Weights of a small mixture-of-experts language model, trained from scratch on English Wikipedia.
Size: width 192, 16.7M parameters.
Experts: 64 experts in each of 5 layers, 64 GeGLU neurons an expert, a softmax router, a shared expert of 128 neurons.
Training: a variant of SOAP for the experts, 1028M tokens, 2766 steps.
Below are experts of layer 5 (counted from 0) of a mixture-of-experts language model. Rows are named router (the router's row for the expert), gate (a neuron's input weights, with its number), up (a neuron's input weights, with its number) and show model dimensions 0-191. Each number is 128 + 32 x the weight over its row's rms, rounded and kept within 0 to 255. Numbers have three digits each.
After each expert's rows: a language model's description of what the expert responds to. This comes from a sample of Wikipedia text that the model never trained on.

# expert 28
router:088080093179124137121116137108086140183177144119111095134137142214102192140105117205123143060161156114131083136093148073184159144136130121101116085118129163170164191149109133158156110096126113151138175117097167083095040134126089112137152112129144176152137121133130081146108162132126113115118117107127157125112094096130070164179110182153094142122152134183171107102090107071119166127142131144085112176082151093153150119075103165133103070155106166115114091151140064135118096178136126132120182131065153091136138111156104064131180173208112146112126086142128115180124177077097123152
gate0:188127112145126138113085166128171180125086153142092135155141130070162119204155107132138108115082102141148161067078112161097118218103199114135135180104091100087108089110115099054172070146135189145155174150119090123106123126113119194167154141154169121098095212118118147204177097127130094164139108091069102125072112212108144149134142139088120111118172144121113112117092165144116103072112129123130106135121109171166131161122126132132122124183121065150107199109176119135105124134115118113085060132108118147177114140090102148098159127157119174127113108129123086099120147110189109157
up0:140136155082095111105072154130096075162123160181086154129127111145143136157161051117105108139070113120153105105100090156133130154091145161099096169156143136181137123119163143100178139096135108135181118140113129134127087107127171153183106089170151159154136121119169151148169167110127127138125122124104118133149107162102153114102202058124165174116136041170118140125115112115139156205111168128171144166119136143184154100107092127136159083152136061116112183048144106038128079114081135134096080137070151029108112119124130125126193141126133121116122171131137076176138141078131137201
gate1:116088087141094136083122111118142102103113184176170093150088104158183157151123130186115141169149115122178136106104107075117104134105126118136146079095199173092122115141107169122177142170071141134175103117169135093097126152093144161074051099079147170086162099160111102152136079097140125114123088124162191161164177049125138165155132114153117111122173089210191095173048118090092131106142144074144124121159162131104116110122125129116115077120097126097160159172128180150114119089172112136075224090138156156158129134156147122134113123120163159162138139103101122168071148116119151148
up1:093146129106182139146102147155081126144157107131112076099145134128087127095125120100108132084116144180081125171132177198145125133219126142096073148154094094190159150113169110142099077128175121118113155116113138139139134152126151083215155125133108073196158124119172056149154160151153181131073148152103098077087109152147127136101146191148110110115086160134096135097228166165074122175145141155108139115112115178125149122136121104078115126116176165172127120099150044116135117112084133100122092167069097061091118120081086139108133111147061124102134142116171168121114126154151109134
gate2:195102127183156183122144087157069151152110127159097066108169066117109130143148064199092103111104176242117123148075124126112093141149150192108096073133117097157169127126155147114118139116069120126104152146129082100118097166133068108140120122119161184174108170091100112197167140106158138112138103102129137125105151128102122077109158157205119125198098145152163101112102122129059117105155097112066092140134141142136136100128086189099131115109108136147137161147137140133134066100147137159149109161150163179138144117143118139145174130220151103150157140101086155139115119058090138128
up2:082108182058144155109069112116181124132104111110162118187177172091084132159096191115113160200152090102164126136139099141160100143125108113131132106123118149099140154135103111108101170136143121140143105140171110153155145086065131137121066118093129053083173119097154146118136140167159101095128139102141119140103144194148124139079126150066072074109169105150101185121157123135133124142135128086136145089123143140106128167153185122180174132134178104099103154100124135146142145054166096063045180152152156176169052127106167104113089109084140146068105156164141115138069108166173131159
gate3:147140087111153089167155094177145139116099118134128145170086149084092106148076088132181117124141093157153217129144147098140113082124165144127110135098146158113101084116126119105093125127127125084121105124156093101174123128089086144157144176126154117095121143136112133123196118124105112110141146142182109084124172117098144135121078219156101126177110187119140168134073187110125107149146097137118085061172143099158116110105132143164128142062122129127121157149177171059134143110174134126162068179223149147149119150110117068105117081084140077153067069168156137169030103156137133144
up3:152123148139164162066170122134105110122181123090171095087190090118131103078158171127077097183110129141122120097110131107093099145138086099154118165168145148106092110085127094108188139104137121119123124187148131171125172101163143154091101084141104110143180114096072151117080117120103123137173152093055120147136108138178158187074159048105131061099132111079119045156153119204172135117136121166184164160073123135174106103128134153132115181140139120165122129136102127133125140106072163136151189160127076112152086145100142198168108105124133106133135156088140092083194144160173145100
Words after "the", "in" or "to", especially directions and ordinals in location or sports text, such as west, north, near, first, new.

# expert 57
router:120098117144124121145080179142120124105207087152128103107125090149134144194067107105098156174144056089198062097139152163130161103155132127107162075098114161102099149124170124114113115124100132154152172163093099073122077109126127120122168143141181161075105118084105141163123063143108161182175169091163198053140123195114144157141140118078090165135124068116141100142115146177077142137089153126158114160103138103130129165138189146110146096109145152145136137113163121171130061097127105151125129090149123100138085120159166147116177178134099162167159091158049108117115136061127127077
gate0:126142158148127204131093110158146125128050182130109101154108133160167111068173132135141125243144099104170133125146163143145116176117067125134171158085153123111102068159137156110095160121107133159101150123154106139127078156142128182147126149128169146125137088076113098146134086089040096080092095100085125172191129147078153141112137134100118155133116113127138156065097085132161183121117123097147076083099141141133122121102116115103137119132115165136141178149147183110138107094105106139106147105144118068203170138126145145105175125117073110154145119128196066178062187144149163077
up0:131109120159137176105128140138127120015107180072168126137172109116041127121167177151160164204105157149139124125104110121109101085087119174135158127094177160055117102137095141140107122107125150144156177127153126119099123141095122196166114202165149138093135135125151042056132124089121072142136149136137156167106125166096118088119155141082100123164116105134126090143133103149108150079116145130111109125123117225109137139092115172121142112092007159150111148140081172123082143110155135138152130126150135097187145153155105147126155142113101090107088125130143097129107118088101211120
gate1:109048076129140117073122155093118124145094120129100181120072109163185131129116089132138098061128143151137118074138086121141142109150098131164162121148114125156153189132150120216154048170154121083091126166115049102104118103087127118148141140197186150083099134089130105134130085094143130152133119080145139158116080153187084133174143175173145124110107106136170099190153141117096078122164134157087091106118202121127114200088128222115154120094156132176136110127123134138115128105131121118109103111088136160167123130121029106156154199148125131159130149094133154163111141123090139135
up1:109134068145114096121155090121148196122140135114130118095115126134118161159148139161117148113145094149104118133153096113132152173180084087105191085134127153108199132145158158156108109188091145152092133099161203148115182145097108136181162209129111089139125129101134087107040161107184121139101146079133122091145160106131155122135109131126108108113151103141199168128145172091106132044135152154091064106077193168138132160067092173102117138112067140127114112145078158151119112125133138172139127146167117126070189135083103162131038168130149100079078145113124146139102110116129129058
gate2:116151057099124093111103177118183095121129124132190169104140122137151073141121052153177154100124057124176078157158102135105132084145103104142135162178157114115082119085160183100181151135117117146152111149117127161101152171094059085156101156145061124084161184159171111098098190151151127209072132106093098094119119127164128133123134093171124146130060124072137139146145119183117120111131129138105122117192128160100140151125065107125119198122123069088133115122076155148130132078096130161128079129156176082114152154192147104123114135109140088114079103119157157118154129057157105147
up2:160115140117124159116157067154093167125054176169089130215140094112150178127133104112095090148154184148141137083110144123140167130088128114110108076145109164108192144168147105144127117110134144103157063115140145112139131134163136113152189204115099149143100111143093140162167060140093132125141082127132109161091143124134092107110056145082090129060179152179105133095167153077163133165141103124145106092146159099142105135123166179150138078106115135148152145151207082090114157152155152074186115140071074144116085124084125141141140110149166100136162104144064107160104100209136147069
gate3:176122087139111078153174154122138198127126083136213075123168093151093094167114142115064133123089131121163098150202119111133131065139166125114141106098079122123104117171151126104189184144063095118119203123068184086157138143179060084120084135120094082107076137151110140134129101143116119159117183132120128157162103112107111107128158107112137113115139136141158122147142170143134048127121107130216168172131136120144123104107127124133111090040090163137124070092082147165143120132137133128149155158159175145155103148153143097129071115114141134106123108163141198109105119037103157139
up3:121107153136156156126161093095113131090127140119101168143125054127151114100157107083141141133150161141105129161067100134176143146056097117152145164124135120187113146099153125163121072178167155117133106114109149166159152132037160173199183131152093109168123110101091157059048132088152167105152084136144094142115137112100133159135146101145133138183119123121170107148146060131116146128147147177124057025111208093108111101132118116163142149130099157196192072157119098084099169105087154120112109121090127110137149117115111153125143133118135146143081114113194118186134135155159163065
Quantifiers, determiners and comparatives in running prose, such as other, more, most, some, many, both, these, of.

# expert 34
router:167182140159118102174148082175162144085139155203114051141064101142170116114087106095174124074149137121125141117156136098168089099107180091132130160120105129096146202165136078081074131165120091125125127117115144117109106136131161137157096129090134153126068093065133175112114127116158126171204159124090145137140121132105162129164110136110150121089151159123100115137070141175156056143132134103117090137128162082133133145108132154152150138046090123119109131133084152099075103146182116099092151115135103134124161231070116123162110143171095100167045141119143194148106167081167141142
gate0:168128118148108066139155138121100139103149088163096169118140102127110122160088166156119126103141093156173118145094185175141124100129143140125141126136106110146098200125105142124142136124181126159122112068113098118143136151111138089170091148124115128145059186133136104184156109119152126138162099157119152117149158192073117142138102131145188124108085053115133072174126213135147089126152138130137124126123135114084131126138060154090112125077189148109156125160177151089099154157083073177177176122167180107078119114126061132148169134179037115158097094071164050130101155106138187076
up0:142100042122175139133144094101099146127105144146181169140136139090112138132135148124100084125081177094083148127176106111129148181087129143137120069147151127087133143146040103118135148153084187099156165179122145120121147108147122115153204170141142110127127069120103092127117125108131086106058111092155120112109128091134107096141149106077114104167192242152105147074141107139167195137123147161115115102160139130174161153104170152127153125147067116178085190134089111176130089140133131117140132083120089206102159091164155139073116083110143125105219130161098095110119107111118102143
gate1:144148116092016133098140080158165131109119133130044128127160079163120091163062116108100134178112136138063118175130105080115070177175178099112145146157112156116125140163091188146156129158143122170124110130128129116134157137135139135134165153150148112064178098107094152113130136106125099174095173169141116110129149127173166160157094131113134132122142147119127112139104092127146051158129137209170061121155126182114119135127092159088149139081127037103135169095136107122186136091109172076135110138102140095087129169087138166136072107121145100156106116119095097121230159116166121164
up1:151135134156199115116082171100132100168141117117190132121191184068149151104153144130136094120117119154153142137160095158084139107116066164116044179101114043128097081084143088095139129131096108152124133126125129124117079103125125146149089133120122174128149166180145076077084090150085164120140131138064136174108182116122091063084166115153137135154127065158139160205110156141108178146126154115193141141138141084140102182109169022123128139127080155111157116146063098139130140138166126160116113157141182099170097104139166055152134130153137142146135118140127134160091093135088144105
gate2:120142094154102103174085153142148085155152117164087051114096120063142122125148127069140165124189144083129135140120163102110127134120153140175107080151157145142071128124171120104126084121139125072150132088165052152154125103185118137102099130115065132137102097156117145235110061147139150078155103139129193132078108171100099131142155091135116157090145175150091111127105106161142101162105132106172139129128072148146130130103096177168128129094166092154144121168156098129214121115157160155134162129184126124121097213123103094147106141118049087175097121112109194155162154096090104158
up2:155158105072105157106139159143115150109143095149120106118088120132071087107156164149115135165145185222112104172117149110103119109101075123184146062167109122157121112105153184150147163144101138170066124113139099190124079151147093124133136125154156180114141155132159045209115081108177136103142129139110120184066162085125142128125103083041168104177167109086130155084131130113162140113072142147155122182120117133096148129089111132127153045146149126159127137050163147118132103139170128151146105122093096158134147152121120134079101148097110066075161159161106102186074121143143155153
gate3:106112089133097107131091129181184140080166142145147099125147078164145045134120127197127110090115131097189093081181193132125105127145112154142193181097089109131101126143112178165142105125118133106094107096123081133050080153142164170131070111133148141146165109124102179163128185114119123080123139110136119120131190132104156158121155118138120145174111106166140190095151178156055097122174145120138121093242134185127070123109094104148140110087074132122123136109149084127111167140111122175073152153065132093153079129076117104126120170060147121144144176136115128132096122123141134161
up3:112080146125128177094112102167120111160159125107083143111148148080147166221145115095094115057142203135162147144077147207122134177116227169136121125135135108128142152088166192147148107123109148153139128111086107157122098182111129083132116094101110113116116159134105062155226113095145232084072133155080122117117110121185104140090114130129100105124180118116133080175140109140114091116148091103076123144094127155127118130120164145071137081116139132132071125095154106129183147133178138203162119097088127144134154100133128099114070161138135140160157122146122098176111075137133102135
Short early or middle pieces of longer words broken into several tokens, such as re-ena-ctment, dis-gu-ised, ex-ec-uted, endemi-c.

# expert 50
router:124120114136103111093143188130153099113143151079123141091164127147057102119146126177080154154077169182117149100127137104066147122144149069187154141100127129120126140120169128080204174137105151078143126130139142157084087124122145157161157140120206103139161120130097130102119066125098119146145160125169126091137101166093129125111129118074121105095148204172080144092170109082128129092143134188132078140102111142148167131168148143151127124116062141172103239165103175131124157143088226123124104131116058145148115209094078085116098141090154094129102119086097141111112142110095149143
gate0:134147097135159091139173100121134094172128139129175121129143095124107180162129147173117134056143113149145170190182135117113049123182097144117094122145144144051136117101159178152043070144141141107094126207138149146066129177125156114138118144104127149150129118092145148103120134171112134147156102124164158123108155181118072173180067117071087076133149129134108095159130161045127136144105108067165168093149085119107163105122149098130099150095111108072070181122191126141074118132084125168112078206118139128157124136075119129134130107122127126126127144126085082159130150054135176119
up0:170140110132162142095178066110156110209075111163118109131169143080103151153151208130115149089133106113104187114114140127155054174122131102134158094159089116085060143184197137128144090097103149170054113115136194133098089145123183119128133128197144216119112091100061162080131122173076100126124084124108133173097155144145125135073159143100180133072176121139096092122149160086147095132149149095152105035139109092115140117144146116142137102100110123118113145089170113145115152173103186134141101150121163117158142103145115146112138154053099149172132152124110141136131154133131112092
gate1:123159154108084158154196140113159198098104144175130119070071166111147126123105141197063142110120107131106132132120165079112086089109134152186138162072111079108141064116091105106071129115111085090144154212144136149096046118107167136143119109147124162150128130115106163181082129190159100125128162114060079143123124050109130109086072091141114137151118160177172158123158137052148149121150144111098164175132128101147123141099093141120151150130138125106130149102160127105120098171143100119104138083119142110128131133135149133212130149175170142116055120187082162126091178160135118180
up1:118102093105172171152127136127105141136118104085148122111207064159147106157129131071116086146137132097123159129105140178182110129162149121143128063145164191085124221163143139192093115131117153173116099059108095089143150118105116117140133143040110127150175138185129081164133172145107085155159149155176140090126094155116127128102150163113150092082110135073117152132124075111099128145113139131124053159155125169135125118113152063069129111105125184210143078123143150190158124082157144190178079102104078149145129147122132117090115098103152095079155144111095109155139099113146067144
gate2:079136144219142113098125159112161151119158126123138126093140172141193133115104069126144055129096172117073148111146137152132154076115129148112147142083106082110119104151092078100161167149129125108067083118170137091087154119114174110083158155155184125076112097061104172153060134134152127128163150147129143176149145175107139156164122142109111083121107156145142127160138164135127140125097115137063146186139148118148079116169108145218136166125163089143149138116082155138117117097141123146154149142089094046101122170098107133185113117122066104163049086126160194075174168079150106134
up2:077161133198164172112106222085150121090103108175161084079136180127084142076120090106147105171155111073113106122118138163109168076139123089175153088077126090073142104133105123087167157122117117091113065154151149104105110131144157141111156130132147118119111127110145107174062095139175145195142121120162082136181192179039208179130114163103123182123110154102112154113121124097120119138154101099110088123097171130100138129171111114216140100114129185151122119131051159116119181148107142110133150100114106132166096152135114136081067141116134126133133140116117134170171138113147083097
gate3:098181099120077127118091117169121083115107112133122119200099059100113141097129117148167176144122140124161184066180153163096102083141087073135078145137171151125138159135093100153120142134127103144104135118030126164073178157098135135186125110103160168124096139056117114131142165086091098106138172153121094124168144173134104130181104207145128172115121123107118111107121120166097143157116075184088107136098077158137137088152183137126153121127128140151131129218147165116131126144163186079074134131128123184146129115092090190152156105146108142156041120108108178127075092121117109160
up3:171102097176120128135119159093133123128140127074099160114139101155102191120124117082156124164141111113118110089137136176118122045062155138160115197178121143126114147110084111146138154103125137147224106194113141103133130054196122169132119145122120131154164125076140117115118140153076117105112177159097134129086105022130168121107138070100098146145073180156104107082108143124097173133171128143105219118142137100156144125101143123099163175176129151097130164121018161083159084130138172111104134120175152107151151051146152118125139138102162138126073128137136126133090150099150100131
Middle and final pieces of personal and place names, such as -ton, -son, -wood, -ford, Brunswick, Pembroke.

# expert 56
router:122129160127087089171122141134132112110127147142160162137132121157110109078104124117098099110163098101125151126141158104114104148105149076111162146096166122143194109149144171118110091101111117153139076127097163095094147114135170145149146167141186133118076110099134169139068087125173110101180206156178184121143120182106164124137151118105096142098065155167057135121149119152131053097097149188127111112098128072128146145115109116192115135087109173170107129082177207140079090162133149202187077120107097136095187157028100152095118118147106083174112086149097118118152153105105172125
gate0:176109127174122107134170162085129121112114168134110109179095144108120071110105168173140104137154106111097030119072110139167109117104193120097144097146162132148121131102124114077156129130197119107119131083131134070125107178131119129124131146136135088143085125171122137198123065119165059189216135078160165116144122182092143177141132136155087145144132151127119105147094148163125091148116175110168129073076122135129094142075083116109122130120180188147193143096109147099100126214126064150113105102169121060141100152124101097159117116185150144142181145135200112117107143105159096114
up0:119072151121094127148139130131173105148169126143179112113122148139159141113093115248111122107131150129156092141120095079115051096108111129061137134125112104161123181069196148151165097140132153121138115111122170152102089095136138163167159126138118094152120107133127133205100098151144102210168164134156190152123074132128119089128139134067130147117132196113061105137128139148110103122116135181157075125133085084089195142165131119099143080069117144107092182112148163066102099153123117139125114051131149227134101149113062094172114127132108127155098122146161113124132138085154103097
gate1:114106127169026056136126065107126142107070169128157124149165111090128059137101170157105139147146151057153145152129123134112141157103167085129175139078145127183162137120121123083193187156123112134110152083097134116103080111126117122142127116138178098139108146169120114134188117137116105171137139124115160083109172210152115086128143187195134080078144108141094110179122119152170059147123088054186109119159189112072131143155094120154085097123167104150138123163170111093134087108143095191109120151136190088126150150109107118086105160170112138115080116084137133144138165150113159139
up1:094209158159108158120146171170148114128166099094160099091127166097155183133121080133152145116126137175147140078156175070150170124056136158188141116135120106129136133119074140123127115068135146169190099146169116154173131172051136153142084129141109102136139105084104141113110112094118174102104119155126131059098163073149118153067108112133122155172116161129097142109176137104081125111114124056072157104147107164183132117130161175088117090157131070116182189134136081151112143165111105112155134110067142145046139114146107155165157076092057083167122094123110151123145134130168147080
gate2:156121097094113117102125118163117108162131104153128207100117176145083122105140110163127143111173185209154139028136096110141091193138153182151116120140118134120143140134126143117126123124170124089128147167142071142103096123136117209131132146179057130106148134122130158116098159097085066025150154126144128107154096087099144165133101162064109184171164128138101169109132120097147165097152171121132120128149131099098167125107155149103130084092095126175119155077115134109166112095244158131082164109078117073129152161106163110091083189158090106118120074126136112144115131130107151162
up2:097124122138143121174072194111158177126091113085157156090101107104058109080169158159152123110121067187105148107137134136126124096097187097144132110112096120108117064191157168158125115130215125120175102115168096127138119138051122167093079137122166099114098107169139169178104143168112143107117125130145171156137135130133145168168111125143111139116117063183141192134097100178076067111144168120078078167143206159075088150143101153102091159125136126137136091134101140159129188132132106168119104123139135135111133188180173077133147106153125131139136165103130064166049097118099118133
gate3:142117142124150108155116074143099106066138156167124123069204160113171114105099076145124077128167128118127181094094151157133095195103121142097126092130148088081113129142149139173121100157134136076101119083117149135142139167028132067145139175113123157139139093102162181193171121140088069071133152154127148129111129203151149130120177159154149123139122127122149077145159155091108104158132103093181146118125210098141093142096128118180113191134112126109089064078128152130115108154146076153134120111155110090096155155127113107141159117145100069192099074143123122104169129131198133046
up3:142174063080112140136154165179125145120252189108061120190108151165132155099101158105142086115134223113145085109133100129151126082200089149097075069138109196159124103102067100106103122117100109131142130143112073088141062133179089118154085102137139169136104142108148115156096088127128135094190180112142100153118102080135103115065139123120147123160108118095143141157091146121123176129109113106147188148129107108142152124117153152119119114089168136120167127136100141178079129138153164130142177134128128141137124113157141131121147141135106090068112126178214174119131145099090089187
Short first pieces of words after hyphens, quotes or brackets, such as f in twenty-five, earthfill, Pl, rea.

# expert 27
router:102132070140102155133105118143147145141091162128114146153120129146126083123155160148095123221099118076212164116117080144102128111126154162104108088147109134108141085109107165133150168110121100147126158098169199188154176066142159094157106148112165154131161066106163123176159126101118151098159124169089104067169160143135113116134135145085047098161098097204127139139123093103080159146115163092115123082171121131115152128068123138065134112139130122090143142181147170104149123120127112159104150103134140135134088088141180178130168144139163137079180044134122089182058183100120155069
gate1:073104143172080110048144127117115106131130154097118236149074077080105143179182122177081130172083152165129135122120133122075119129152123061148173133162180163086092049083073128118141062115163166134111140127127089180195176118088155133104087114092073155148130101144165059112150107102137145124116138120121108127080150123159149110127162134161124114145122158129117143151060068106114131115133099120066131159174120206142128162144150129123099112183166115131140148102128169100148162133183111127059117108112165118165121137115129187134119114093086140111115111141154125109159106103121180088
up1:064106095137093102093134089114099115142129095142075197153118100093122097152218128083126108144040145144106106145134118141091157147140122059158162157091146152071128105105079112121148158161176177131156114117085134186128173088100114139057122152140112164140142109108158124155161141113160110051118138119160124081106150114152068110103178078146096116168180176124184143126081097098151126077147112127072178135123146234165124115151176123121140182186123073160115155128121158168165140204118093138088135094118118146152132128092113180141121117130110141132135093135114116129151119095079118100
gate2:130109142099144145110131121158117132111117124141098085145165134153159087056119038164143113136146119168102107107042129118120170197130149120095113131074194224160130184086073096148177197151125173119105128151097109139150160134110111085190164091110159126121139158100096165161144182141094151096143087112121204061101171152124111124129097169108157110116105121130143123152057172080108111152106156128112071050151128154112151094112088146143160138103069179155121127141106115179129124148138142130130113168146092167120119115154062126142150184159189124108114167107130114169088108117147117150
up2:140118175111122112107112178156103116126124137135127078183173135147165091095165145063129122130146135141131132114034113151156163152116157135111104144046137168103165139154090124174109151111169195138112125114114166093089134149111175116146193138157123109186101142143131163132156171143134057098209075106165196182145108143121026095129137151098112153167162119120177095117083147045144132125101125143126132096143051134120158148082102080113120150131102206122117147130150094136115113122140111118103137127112121132091101096153109056129152108161130165123114193137081160191109133078088114125
gate3:132179074160205151159121120067167146190126075121086144104103123136123179131073109148136111113060128113089151110117070116129153113180133126139152066140104115139164103120130120092136123141140104131123062144126094193156202096082125146068166118128161171119179141106114160154116111062151104181154106113131083160117113187165115148133091135155037094157134123130142111131143183133142132126170131148145080146124164163132100060099165147134133175105149131178120021143119153076149098067112105124146125127150157125143149131108130106136069125090087142186128140090169129140149138156207114139
up3:125088180134118124107101135135116084095119145135162135103149120062147076138110134102166122152144079101152138112136133119093085102074111107156143209144173153169064170097108095099142082125130125114158166143129137111145075107124108170129095121107143095070133123198089146107088129132112222085086162107133177083124159109098197173092152096100210121071186117112168183117091075175116121122108144100157137132140147040137135100182155122139134095180150137133097228096091146161122169199134146121122126137127092135140129141080101151160122138105139123084130104139140114126079120155140172153
gate4:131135140117134199204150090142135133119116060121136067059185098205149137123048223141130177132088162131174124094073106168143108131162185144121130102135072091150134087090178134086127135171091118131142132132102122148141126115114195121187140130154112104139091127132099161135089072080144129103129121123119157104133151124130011138101144142118095143140147058128074155149154111070130135189118143112139125091134217135145142112085146112141118107092215146126126131179118154158119120151164130140130111150181167115105156115166108103120099173090156148148132161127128106137118104096149136116
up4:148089160110149095202115153125138102107166096109139125157061146090098124149136148138145087135179066116129133164133115094122070157112086100138165140174133117082138179192079100142125082093194067142068132152097096129126132150108138129081165075100163142108125140138139184111031127072103109079126144116179142101162172116083149149146109157156123105112104098116170134133117160167128098142118119144138179166129122130054105106193136136105141116120128135142135054051098206121150123099146117135167115141132101195170146136094120198129137118150124054115118170114146167104184111130128143184
Function words the, of, in, for and during inside noun phrases, especially of in titles like President of, Coat of.

# expert 10
router:105143193174120142123149162121139178146208146131162123145125122135124182093147100119088186120140182110135180170141159117143103151162141132092126082087139181172143135105113151155108090097131111181132098093109127157155087158132178088098057125109098129172102131062103098142183098134130065056178121144113123174154181177090111114143175077089066119135114151182082116088069127101141126139123168136127133162116089117146147114107122071113089135104158118115151163106157107123129090098137105150094170081099170112094084135172112110103169111111120144085080137168095184108141187072147192080
gate1:143128169131110117068104120120171166070138082127152108182094139066139142080067022165130157123149120168128119104133172152119123184098071150133143078110090181099141098119193131129125137094119176130098166137129194153138173119165120124092119168012092148113057161106127112108135069165162075114088124140135135141126052222130146137100099129127100115101148169113117141125127119154094133139139117143138147115086072171129139149127121145154131116154156134100073122139158080193097132121154148124197137077120138081090106133122157128128157134143193153120108138161156139131163139107176102150
up1:155094153113188123097136156155206131128084051181116094167117078133144167100115012115144152112135116181146110114139122138149191153151073164090128084126114135089125077148135125115119101138109140112059154135109125134151161166089120128133143138126078092113099111104116113140135119174117140137105132132077121132087075182124141169134078135153073098077173150152176085087131143131122151169118140153125130121053101151160133122124158096149124143127137158127115179169184106154139116178140154112197105075072132077116076121101088092132154149128157178150082193166168094174101174145166114181
gate2:151205104095129166095076074111148161132116112101156118157147114063150091123034128178090132172132127170118096094144098173070101111156142194122150151156055081120146150113154133141164157153123109128131066126156144095121164118110121124071192079111152152117203145142086179164150042150167121102150132115164148132166019127103150132108079111138100097106107121158130144133114142116145104103166140085111190175106159128105131095153151078187105121078140174142079108156158160147115113120154137104086167111182125149134116135117116049140114135127151145099110156125099177133148114114138158114
up2:140129121137206088141160151159073120173125118107097146117112096168116108093156160102150068037145141134143144180156139133152090140096098137114148118129130206118123165216106078148117141136164168113074189148129142150133136136136129078208136142136112102083093149111105100091080212107116108104042129144129143101086126096154088129097137120113133143168140172080132142125168092164171160115155137167150130114137085120125132139114112151121142168129171128110188133109118126195147141161120138099182068158098096143142134141098152164111096134078114054129065140119153061160149106165133045142
gate3:065117097082097170163182174074109097100091071112145151100193166181141102076130137123144103179124135181157053121136102156092127110163132108142089134130137164156163114135170114140107073175151129123151153157168087209133100136092136137189136132081062128132148096090145160111109108113147175116133136083136147135135111136110164101062141127122090150142110101150085120142170143126167147096184144079077091132160140131155107135082108133089126107131087095147153066130095177170125130096229169145188116138131197151112089133149131158135124113088208119118167148161100117106099095157157101105
up3:121099106109137095185139180141148066137134083189097156128156157179160173123124075110146126085127130167201088114123111109148132126107115098097094098148111164142083148151153099106116036147106097112134120149133102124157040179120129169200105125140119197121123109125166107130130149142190128109153119079148144177138116118106142110132140129118107157135155125116132127138127134065079127155190193133104088201107128083145127125093080095119137081145095147123161086160117119118124099139215148120202108168124163040134145117175108056137117166129174064119137134162137140148108147115147060100
gate4:099126166111039146126142123113128143175135136075149084143114168162133099119172187164128140141139159111132179183151170110101086109080141113142138138113079175071110127118055107115118107133159163143141177107123132153122156063225149129126109133192085128135050112032138160151089125106153094142194120131080170168121152131090083133144158110126079149148117123180125128135109156156151128107151110114117143159157120154154112116158167134151117174056180096149104049104134139104132129079141135113063144115154100175167120131136161184136127118051125136157103099120139121119137146114113185059
up4:118134239142179079115103161154132124106133107149114084099077085129115137147009100121129110066135097162115113121098224161097126144141122158120095138137135140115147093092136142126136154074111125125117142138146107140162106203033130143127144113132168161135163137158072118145165125154108124114098124119146093119127117129123143130130109120178073145097112143084153113144175135157126106103075138112130143187123149108156164095120112118118136126207142134149125120153096126184163112168095083162140129096113154100130097142078089154122139127210112198138149164133080104144196166105174028154
Prepositions following a verb or noun phrase, often before "the", such as on, at, in, by, under, during, as in "spent 65 weeks on".

# expert 53
router:131121051126100171077115098133162144148167198082199109132127143125108133125123170094143122097110155134095129088077124128142139112137109109107099121153123119164115122141132175091124179076128158158115132115112101133147175125193159058124093091191100098183188133096156080121164111130052171186105124173114060122124170121117115140055143110093152122116149087107178148180128163150180161111172126100113100160158159126115092019152160144090137179151121076126103125170164130037121163148156157111093145166092109104099119103104117117127122089140114088141137124162140161154167153134175112134
gate0:096093127130139130130154099087140120070099102074150133171135085166072102095177133124112159140136119117102207089141058139117121140180132073144184152065047152114156121072120141195089107152199130153115080157069178174131147089093123127102113065119096171174140147116142088180129132106088097107126134111189186111073166105113042129154139106110118123134157155136105108116147117134154126111108056150179095150138130116144098110119202157169116110146086130155134162114107142097136132091110118169174122125140128111117044148175163129165152144138128143101114126146099157147118153129102164058
up0:145039110124083131099134192088138119099052117106164137130082104121094091110133190136113128129141154162121126124156082116111113124103127107130159126012031184118153123114137160151080092155175171153072166120134169154080207140128154099176106111144123143166159146090138056205113154051118127135105158135139140098128170111139092128103174116094098100142122144101122165123152129090129156115075100107128158138147120138151142163141188132135142162154093117141121096145140154115146146080168077174161100101146131139132056110124106123136125188124091093148146103127133142179156146186084080116
gate1:103118120116178109173130108140128135091168122110169091126149141147104081160133094107124088123129141120146145065106115104058125168141123092125160115117116102122153075107159194126100098155147116135171151147101074109233188154108086152112036175139093146074175199146121137112193135043132126129116162123184117173045128107149132135117130151151165154153148144119165057161102175176168091112097102130140106161186118154150082130081156070118139107110109099137093070168161123092115117114093142103125212123167136103132084143112138131161117074159110109161123127106125107082130124136110137106
up1:115131125088173117152141119143106143111173093156132113127140159122136078191099133090154040136172154110130121093120118115107143161132133110130167129105119112128133101139192135123158099132140124096148116121101081103207159170123040114128080161067126148116141187149118195124186150080191132120122147096139093152060116109124139132158144148138168134145162116125169061221087204205187094103135136106162128087192132079166073160084117053114138125129179097121130133123190099144117110142108126130095170092133133148093138132124160105146114065142181092125160101109124070125147111150112129134
gate2:124085039128142137114117099147117153101094158093101156130062092151096133144114145122111163124143133121152151129101119173131061166104163153133201093109135094103033139144154110121114097121129158139143134118098167140075116144148108110108102080115156105098099098083144128159214115096160209133138094127116089083147145168020174141142119135102105154129155107155143094086111156111147111088129121092092123107152180120183122105125168192124167126125168128117119152170146148122177101146146126119079205130163143141081140104078026150161082105148130130110115076133193127141137140122071141157
up2:159092081102153119159129074209130138133098159173091099126087119121194153153095137117127109137200148093147080080151126130168076160126140171140152124135128133151168130164131071115133115126155126096144121138094144130155136175183101100109138160074160126086098085113125187134178122109155173155132108127092140095145133130055116133132130111161140186101173086128161064163131133125126117030114133104125116076135139090141105068098168117139143133124112135106111093148128167178162094193129106149032160169136139125089111102097059106138086011143173101147153112132156107147147148136086143113
gate3:090095118159124125148124134128131111135160181174114158109164100082100130171134136159127132085132131127124171075125166133046148153185145065126145117126166106124122115116223147148163155103168123108143140131135120130134163193189122092114093226137115144122175132156129133132127157113128107129097102155053057142145186146088098167138135196108147125121053130066162185145137151138181102132118076119097135101173149048136082142156137151109133132180139119125124139131184110151108150111040096068109124188112109087115135144068118109151129092129121124165133124047172138172133122121153105135
up3:231060128113090168168149137112131133151122089123165106116081103117140093079103108143112137144045115108070137062111125173168161180129126146113150054162117099148091210149134079137140137118114114133137096101098115156086154145118139093122095113173163118205120063151142120142132137134089178115134116184100087150125178106091112154128143180087129138145166131093202113086150170154110104158138148142123049128174189110133085185119104175116128146126182121147137185075142091086128128151035173198152104136148090139121158107136135137121110107133109116145141133100135112116129112119153123112
Colons after infobox field labels like Species, Website, ChEMBL, list-item hyphens at line start, and sentence-final periods.